python train.py --experts_per_token=2 --hidden_act="swiglu" --router_score="softmax" --normalize_top_k=true --routed_scale=1.0 --balance_bias=false --optimizer="muon_variant" --beta1=0.93 --max_seq_len=256 --max_steps=3343 --dataset="wikipedia_en"
Below are experts of layer 6 (counted from 0) of a mixture-of-experts language model. Rows are named router (the router's row for the expert), gate (a neuron's input weights, with its number), up (a neuron's input weights, with its number), down (a neuron's output weights, with its number) and show model dimensions 0-223. Each number is 500 + 50 x the weight over its row's rms, rounded and kept within 0 to 999. Numbers have three digits each.
After each expert's rows: a language model's description of what the expert responds to. This comes from a sample of Wikipedia text that the model never trained on.

# expert 26
router:423497500448487476560500480476450497517576487502448470497539493521575477482470552510511527483485582532518423410605516580441504566544472555515502530563498468520450567458483506492523457539468508472532504630509482511555523433451502482575445479445552456482507439530420505575463449543602418514427515517396540471519518445464526513456475548535594480586569455502549437484509424482456492587363595571525539466450424513579503452515551493543491512522494540491449444397507512486540550501531362479497477414437474586388520510393548534457564514468546475421510478426451443527431513418534546468465456580360469454416477552490429471509410523544497490566457592514523518527516513464406459517494
gate0:456431508470508508557466575536528443448584511496428571498556480509539484545578547575470397486469459463560558516483533549510517375487474523407464475535635463459530512518506537444555530549381455396493469551427463521507485494592481537558567535521484557450498448456489410426466507570520426458479480541520536454498559518523475471603489428559478554485456546560583466617642577528504449572456437474413467478503492452558480563504511537469590609513562550455502524478487476451512501485563524459498553496527495459495480491495456469474429440442469488514544441569546537447477460428498606442417493566573606421530534465505436573524488524587470525440400554458475526477513544535485511525529
up0:566486423505639466475479425517488439543457503528431488505560455504500479461456511484542489489429478565462552476435551442396522407491577389546428524533541557434463444468496488475468471511508514508449519460529436519452532425521398514421468473567462451594449527451483524476438489454455581479573493488525465439486574424457515413594471506532488511549519493483520504609421491598487547521528565503527579575524550528440523491536536445457366413507455529479539465524503415424498499502500495503457527453418415499472492425536564539498465492608537471512407482474476418483426562457631550543573551494415495519461524542512420481497500576524415480465399471471456463531549448531412560522523
down0:427525552517512572465544479495554555508465484473477438495517505483470418531555498508424408491579522431538404536468553573528491616435453513528435437462520455505468511506521463473412481517433459438484472579461483437542569516547448516486572504592428515406490512474502560474424622510556530546501480615524517579547463447444416483518495413525476511421477426516500430500463532497361468503490406493467489483420514457493511534623528458505485571496567505551531426499502480425450460657629419526466514495502500500481547493499476489491491400486502441502556537498456470528526454541566501411530416449558527474511480449496554502468561463533522483544464512559595474403428442471562378496516
Description: Was, is, became, been, remained after a subject in biographies, plus prepositions at, of, with, from after verbs.

# expert 0
router:600457532455609483536534514491449552473414464450423355527436542583477489495488440554471553414497494578464568469484428489428541518560496406512466500497513458529491564560542514542495518542608588413517499489511508467419462496501562498482531454491495532464603497485464563523519572612396470456655490486546449478521476484491482497486469472423499414467422559476499463515545519556542543526453477442520599520469466437481448462539425453474484451418487485455524490416464493452549504482563551526518559449442367546536479392571501566499509583458421531481623544538469536597530395519494492524434491452513537497492529489490508572501504530458448484456510496523470527451597494432586513551462
gate1:462473366344493430597479550432524486512483531506527521468549546542514517449489565455462533473473477373521588403516555543474513493486565510533452459415464438487497518496538494541503516485549507545587498563623498442549517489479438531436572572521446563521581462431491400520485485517484440555449478539479465522573523418466477589448484471460415472430508532594549580528498472506460424585356425444408541448542540543488403421560493523471449455582486512504476452472510497481527493578491469499516478473502506512544474499521440445531482453517543481476581483508440559481508488526410611525446453500492513572560494480523420505505493479627612469535463516480447504516480550457620460494490
up1:408543465605562461478514433517525544481450385489495529491551422477516522513395485490479526494494498527559464466548526469549544480480504482551576425487499528515457514530435522511481547485496437499462476458515563562468545454496491390562472508412556533458550498490503474464504580444564540498524457533497487448520521451400449568504419519554502539416514532449420518429410593560490502443568504602638490501501559423405461519483544509688513480517457481517498562417398554522484493539534547409447537574512508524407609435472510523462578529458563577479567457396446518498507491437484472441529524472498528463539477473541547555477532389472407518533444485495575573522547450501492412478515
down1:439589457483480500416517477553484496428556471493419471489467478504477546429552575427451501486572558634542477502464531534440442501560520429504611567543586558585418484519513518537522566417549540449562489489577436493455504529498463607509472591502532502396528478512537505507540513518420499558513571430579492563484485508471523381509514526504458560530481426536462470465519425483518428411465479572497556436484504450636534487505514461539513507546527518530473513579510425511477545554474525473470450442468450424528516421506415547597584465544565430445414481435595416562481533450477476456522498575508494526455498449518543579538502480476555528547488429447582520482504429550449524497367
Description: Capital-letter pieces inside parenthesized acronyms like CHOGM, ESI, NOI, plus opening parentheses, table codes, and Cyrillic or Japanese characters.

# expert 35
router:539501575475383415513527473535527522391536529584570642553459652548505468513515623463475577491574482483500507627520615526480564489481526503446428562537462526505457498534498528529511478594417533463568478496607518488531433493553444514434450523510501416496460505509545580486506490558511453434533465538451487502510495439475495550457495523429576508544530480523541554488487456475557471494488471497472540448503456512537475462549422554557531454510532453575449475541537529483438453544499595568441590537487460473508575429508574577533501480504518506555619649475557463501496504484396450440483549568532513518468531523490545454425591463456408514514555441428564588500489461511487502536551
gate1:452483509490508427420530512471645517475528562490437507444524470514543476440591453454470516508425501521458487503437442365532425490465498491582490499448482542456531531529546450496473570429542529557469505594614482539411569516441460509476467467570458576479456489534435613569463524483455489435478502512571620617507554577467527525484536488499555502530452439457467531521459467514416507548506494471473509581524547452499494497535511476548346452410484492496450453561386491541439549479587438574485469515452466420442497508599450570517481491470480488513567519459448522504528467479487573476484442466500577537385430489479429501554456550476505522468414412459426462464527447400411491526516
up1:504528494483502503510445503420379516462557420436471468496456418592487503518507477554611464503455447541476588478588472556455559492507540465496497487478516500468494484509635586518498562441516540497532529598522454529474484485424546461525488513556508496558505527535478479390476546482579566638627465553448433512439516466516460384505455486522548542490477470519506448499554539528388538534510572533376504567504499488454472557482539468462446451484399539484502466506441461579514508553554463518421529537457515583507564401527470554458466510440542480457508471439550495508459521527432421542547579475586438573507408510576471504508508486439515365547430504475598553395497521454510560480569
down1:538513467445550372508564530450446517534629501407499474585552581537532509484538513500456558453569437486470438447496469503521453550464457478544547501470538447482524494536504490424514550464549501466500548457507418450529529549516449485548574504557569558576552428486554386454476396513525516457530456367522503479532435520561500543397562516555487492430438522489524455471520486442535450443579487481443431444556590507456460379457484552507510474490526601470471510529466461470442458514495515513574510499543455461560425549552520493524414427498573493479435527568400513479438527506523581514501485388476592556555443472528398510560493542439519599495400398451487415500477449569542509513549
Description: Pipes, semicolons and dashes separating numeric cells in football career statistics and sports tables, like "—;" and " |".

# expert 3
router:530514473469450576374429511504441448595588436470593546519516541419668484452513604441525514551407464440477524501431571514471433455488522505432610480514463515513431564457489540541541474476468533481456557619593468565523492563503522510481502476521414438545473423473496464544493440598610506443491519403493583520446510536528481511544495480585461616503595444557560445444532451528457481509523496509516530506533586502501509443518499449452477468451509607485463532488483476507551488512562516520453512538464525506411517418499469542493494526497529449523589453538556459419481484472507407524548492501443433511397443567514437431497489471507559512438433534489419571487561563527510465505596
gate1:455530517456599602477524551426429499432599485544550556575509529530439529554547427474434393443506534548508439555489466591479520522470514436489536579501389519538488447539533488539524466508478420493502530517471464530524491535479397396558530515531471471523488481509480431429509482407551480443501505485537492477552591511494419474478512472678465474454454529505414476495529498413532494511545446464482516556466476402567501427555496471404426512444533517490625568516553459571511468493501561599435555523496498460480483477479579461421647396498583535472478459479515524506491472499529413528564457476539606491532547428559530435414521479554499536550525493510487527469568494485419521443440
up1:453409466561524459521575558553505519540467494508540468506466484494569460469459512481488516489527486513512563430571581542533532457604509509369529431479470544509510502439604510496411508566515596512537433453396487431562551444489442475445517602513485401447554483416498522481541485484552476487536456551445477442483465591435527440494536493457445420481437592534537500441518465454470447546574412528515566514542571479570509493496477447474531481351523404513466518526546476501432552513542555484448616490467434503503511466483467477423526533459558435544503617544459567480465481491485466445385377510506546554395430428440511546464417548565524493453587491478492476542470525480527578525451
down1:481487501452435433468497514507495444576502510482512507530456462557509539486516495536511585510513472466470420476552525495520437495416564473477581423491543548548449578538511574467526457449522643505470517449557482569550535524448447574556513477380454549493542513523533538610544436503388516510470478445366554503484522460648558545461475624445449499561624488541534489478485460542489531543473546526468553474507423577521548517427603509524506464548593503417397527548490535556612541594487537529437530483545558463589500489561470508411467531465449503450478417508538526487473437469516593555560473581455471507508459558488529503574484412497545535440473413485492467489466478533427535553529
Description: Prepositions linking a noun or verb to a following phrase, like of in "as a result of", by, for, with, from, after.

# expert 46
router:513496478513552488565546579500433564401493466486509536547510492519507576463472427530536435392559555496431611470468487540536508570537514509466472464500543456550535423528414537522532474528522505517536470558464463446387493454473543498520539478416571502521528549438539597533540560597537346467523605528447459499497518556452493466519548547418495454544473487487420511486441520440606475588510474470525530543488467545545520575501478527567484543490543441559542485564541429454531505443443506446550526517500476516565491434468538561484547419484481588581570539463576476466503416434474482551529453449518493545559438442494426402454395421490610516513545567462532557520640543431592520510506
gate1:471516480496514507491490524408496534439538558474488491483481482527500526483398493543456454551445529438536493541428554488458430451508494475392531454524558413528527499598488414486545478517514513529463581528488386515606578609486410519499577486425499378498502541496508510498552596446531397614464492481537547449499435542486467498449471401496497392563540483555553494558543479445486544482504540571473478502542521478556612438537488458578487485430469534514375496545549482463490384406640534531521484495566473538482527531538504453500501448595516429526630499514484588555563471525559524415599517474539520405508549443462514505558540484488575446515454548547530519573517493495474481474536
up1:547434493431522519435546424422549522518489491541516597422543387502451523484533481510603485446488522441506430460498488453444496588376448526582488530390486615448517422496543477473408486492491575469495478511517556522472435438499584487507579538458396541482526545560454485590501483409496438442578555494479465482438552575505448540438463404394474440489517429499571433558482522552553504507485506488485550529504424471569548574452524523424460459534508469393532525512484484491474507526551514510484527566462484536301570470508512515511514460447488465486591550447498398476528517491581497569470513454487451544405485496523451565460550471460471573521485477468439539480530464404451532471489
down1:541398488376512550530523543433440530450575451495467531469518445581499574402524484418492443500462482477457551519509551478478484569468430425531449593525532509483483432474566519500447414528545564500513492450538489467411471466450565549498556575530464529486482477510403550542508531432496418499545504454592593483490467545514513503456489476567464448431473452409447507483507563439562469397513447463539501521482562489488495481421502459421479508607566562468498495584453490467520572584554440502475415510434411435426479401469470553567556491481437572426555502484498406497502442400556511521533471464510528550471538531430497575495566587450522492509517470465375545535641477481529462523565
Description: Lone capital letters, initials, coordinate digits and broken byte pieces of accented or non-Latin characters, e.g. J, B, 59.

# expert 38
router:460482452419484492574482515432508549364556557582522586555462515550492510478485504520495484615559454516502457476506581522578564519525535452458540466525482424533554470569573486469493570502443427552478554515483537439430453556517440501515435524478443517461507517488443517445537438455583551409427515535483463596535483527590549518569647499543492463569503566467491525604399553456495457570479418596476459568630449500481432418498477445465587517480554465462530562503483539511513490365481498471485486438437494467537495491523488563472454439415537474486454499538528533519480547403510470428479489514478406449541538511489466514541406529577453529446555490473496402453426424448487481443544
gate1:470447499464517498434507568480544507455448564540502484556482502514455426479612533491508580488505429546454486435587456368514516493500502494472585492516549522441583522528453377539526535494502492562476523446612506457514493467491607510463474540508615583517575470426500421434463499551525521489476505512512460556516518517460396496502582490499533460438514504545587624389457474435490548567540513493576508514470615392587506453562447456599525495510452483530467476468424494513574485578442516452532509451474492333544390490508543479489525546448508459550548446520448506490526499495508511436477380530494471556478501455505407513540590621474505494527559570461501524526474506483505530592552
up1:450530478545516462482495486515481508473600445538416502499500547541486528515551592448470483562484468473550579490476539494430468476531504497533460516548520488457448489533426581483587425549537455594465593470457604559427476599497454564568527551536484576411463399515440475510370512536543362387463542449443507506491442519518538453551500434619439469467577559472602507495464498497479518489548581579450602485526559460507433477498563491481520515445514551540474497435507466531520534453534507421505507471429458519497558597505453563469530508473463522524568505435448486406584439464501442545484486541457506474529625518525433483534567568511456589483588515544542492444417560482463438441436
down1:533580554578521490435526466502459572486475528510507478513518512480460556495492437522484563531478533585557524479582537460443417410411454513420532516486487496505450517576564567560482474582494554576522471432533524429469483483500527518603480506466492560432468510609576450526560525499523472516559468467567467554489451508487526496523501446488462520409417603551591482468465583358499458449500520433483542445390496420464537471496535586486641540553433476502424459463445517436553417575477528421465449472478443477551443511488534454442519465466425433526437483445479425474506462424505436549528583499478513485510582472497409552534490527488402507466487544566515574573489583382508550513426
Description: Short fragments beginning or inside words, often v or ig, as in Cal-v-inistic, Dev-onshire, soc-io, Gib-ral-tar.

# expert 24
router:437532529392607516600477558557450586463465494457400512399458535514443557419465549535454537498504431533466541447451452502534485484490425466536454460464492575504499476502438496419383468556442436505543598585561544424514427534480524599466521442522391511448510556446453519471550463458508574448448523585514546496552488493482466496636516441457558508513449536551448486507563518479570520555424508435467491539587534455518491542555494520460508588429523452531475435518515494436610574549518542542544487451435554571470443437528493470520554487459390458417462438561559530514556431480469600523437518503491585460481496522521518442518472493486471554471466478469496529462600444599470464482462
gate0:465464541489527515568439471456502482537444463460565451553574483508439570373567489453495506538430605497479515523549515478510468484554475469544596496464471430500541564459522512552549553503475510422521443407580563476531541514531497445550495525454525443554531409511548576510491528530562421524585618443468580559516478524429452551467423460480563524525446395542533485497588512430522473435544464455455573448466489453510569516484427564474496466401505495473563451484519497496453526487503495658407550572491492543537531410503407505464418516462460582538481573541459505510408471608500440447528457592505460468513493496488526484506520462557381456628526458458487477519509519548498493557385
up0:549416527598501525423575473530557541492502487433577514558388505549537426539636555506459523456428510507463594526527442368412401549461555491472491436535561532517479473469548480423475548395505511508602545421496431536508566478531470517483574508472465441501524518493363449503459563493506529518487542492440372447535491462490415539509411524436524494522502417474516596566467530494475415491458463555541478478514522488561555506542444462598577511445603520545485484471452505447514492518531447486570422455467524506525541419420513490481478528518488479505496480516435571483562467437536514491437399484474537482482540555539484480523550611486449496448483398493529557553524434621515555515544
down0:546478390496466543475495449441565453502446445554499367486497498504446534540583541552601504506510393560475552425525403522474461610513514448399528498427515424545489552470508423589497530552472549514513561573472522445530506466642444532458472589575486505522513478567497513452521504496483488436485533576529475381489518400470587477500523444467579422421483525436453450446525439531544488426456533547538571497512555513502489548520425462486562568383436439418484480505449494462488454513553441524490429472476476527528525433525505447555530407494585569569446472447510516485428482456544538644548450511501533478582508420459525532423492502552432445528507429526506496511471432516500491524521
Description: Short consonant-initial pieces inside unusual names and words, like G in DeLaGhetto, og in Eoghan, K in Kuroboshi, ig in Antigone, e.g.